Below are experts of layer 2 (counted from 0) of a mixture-of-experts language model. Rows are named router (the router's row for the expert) and show model dimensions 0-127. Each number is 500 + 40 x the weight over its row's rms, rounded and kept within 0 to 999. Numbers have three digits each.
After each expert's rows: "gets" lists some tokens that make up at least twice as much of what it gets as of all text. This comes from a sample of Wikipedia text that the model never trained on. Tokens count by the router's weight.

# expert 9
router:427555561549567504472501504459501484425550486428480532482464527511493510596514544504530595569491499503466429518437518493522550517526557465547518523474497506505505549412498409521478517497534478542484448580539528502450447478497496484511501509453505481493466517535500521451529532531503465462476564470541558481479479548540502446496561478570445520467481453549559406500494552539506521504444
gets: " ", " (", " S", " \"", " H", " R"

# expert 1
router:462583487450470497486443570569525505521536494575528474542511469499466509464506536463526532467536491445555556460555479486510515568511517537558401496509443461450549529578459448504515549471519560439539490540503513466446510553515461487488569535490497503528475523466505527460461443427500540512525558439467536492531480467501447487501532476622461582533461551463427530436513474537466521506527
gets: "0", " in", "|", " |\n", " on", " from"

# expert 7
router:531436567467442432497487473493506580473491473494513549543492529490499492489493491531500492355408507464490519502525484540571564523479413511422539510532525526572534435519473563513492497461431502490479423496480502526546497494513554501512451443452428492510484523472555560548459506473509492510514498484569502511484526512412545590481458432489515612539455499497516407434419389592513548508530
gets: " and", "3", "6", "%", "5", "8"

# expert 5
router:433489470544517522467425515411514465520510500581514512539554503472473519518551442455529534495632452487426518554490466461529469475441531473432483454493467481530392481538449518512493482532497487537503501555532491519488455468530498474507533497465571479480574550529514482423486478552466470500489451437453432430528444480470477436467510462464441529511525446490469487471540571497442476527472
gets: " ", "-", "1", "9", " |\n", " for"

# expert 10
router:530455523480485511485556541563496537499431508456571507404440464549439471459423484487517501477394540506513541504558504468560450472469526544508567482471468507463496470480548511496509537604550465467471517465428476574522529512537492482532504509475426535532490456586484458516576548526478458575525544593541479555465550470487500532498534462433533438501509549548555552544460479431536511493514
gets: "0", "9", "8", "7", "5", "6"

# expert 6
router:477551494448449541565462498467474398497467493500467472504508546453454500486597537523473498524515468597538520528488508481540481492526555473443460538516522479487514536475499580573460453456496528477510490538504587471525504445410587527474474476512475526531492498533546472485438488519493509420520473487451534503513482554507488467575479560530494511549537527501433449498517467540501468506509
gets: ".", "2", ".\n\n", " his", "'s", " \""

# expert 2
router:545476531454481448491515421487516470515525503414456471519527437517527548450551484528463476579484450529511486547463492500415490488476486500541516587457505500519533516532580514492539466538491512478418491460539475490512518562523539439534499535533500473448418458445466442480469506519496453532403412511470453551519535465493506507524477516532517427478509486486464515480525514528474523436525
gets: " the", " |", ",", " and", " a", " to"

# expert 0
router:525508451505487543496503509540534521488595491479492464521489471476505542447503551483464443490509606442505466508465565509457462512550426510553548475450465534458533544472572546529469516555477501494478499477495530556486452485542473502459506559491477513496511466467470538491419538520494486487461482527545615437487547454565478513483568480495532492451444511469551478504520583427429522533528
gets: ",", "-", " was", " is", " as", " that"

# expert 8
router:476555497500618528486433496503483503498474493561494476480525495520549502594545420549429475545538460574472554458510593540473491456547513497521463490508540485519534473506488416431554486502515493555489541513548424510485516482498442512468517536570538540492574461565466511506543478519516538512569447478473476583515476511495543440515515556450427464445492486488504565574557481488522533537439
gets: ")", "a", "|", ":", "==", "e"

# expert 11
router:506495558572434440584535489466470539472469504546464483461499545546511437455490415567549536503514523448531476471542496517466469470467440511485496538516501522483501551543427512520442522450551489475523522517474446466461535498468466491524511424545535478485504530415558453455582484513537563544504521454470462407541508513526519509505491541479497474535513541533469502488579499426526490498518
gets: " of", "1", "2", "6", "5", "3"

# expert 4
router:556447396530511507498558466467502460518497506510470489472468517465545524515424460492493447510486495485502477460523489477500494466453518468462502419541507490538447441554485458458514429454525534521537541420488476451552569501483513561479482503554542464501536520526509511583538487533490468490504474553460456558473506505429453516394464555471586474556553448465465482504428522517569445441545
gets: ".", ".\n\n", "\n\n", "3", ":", "4"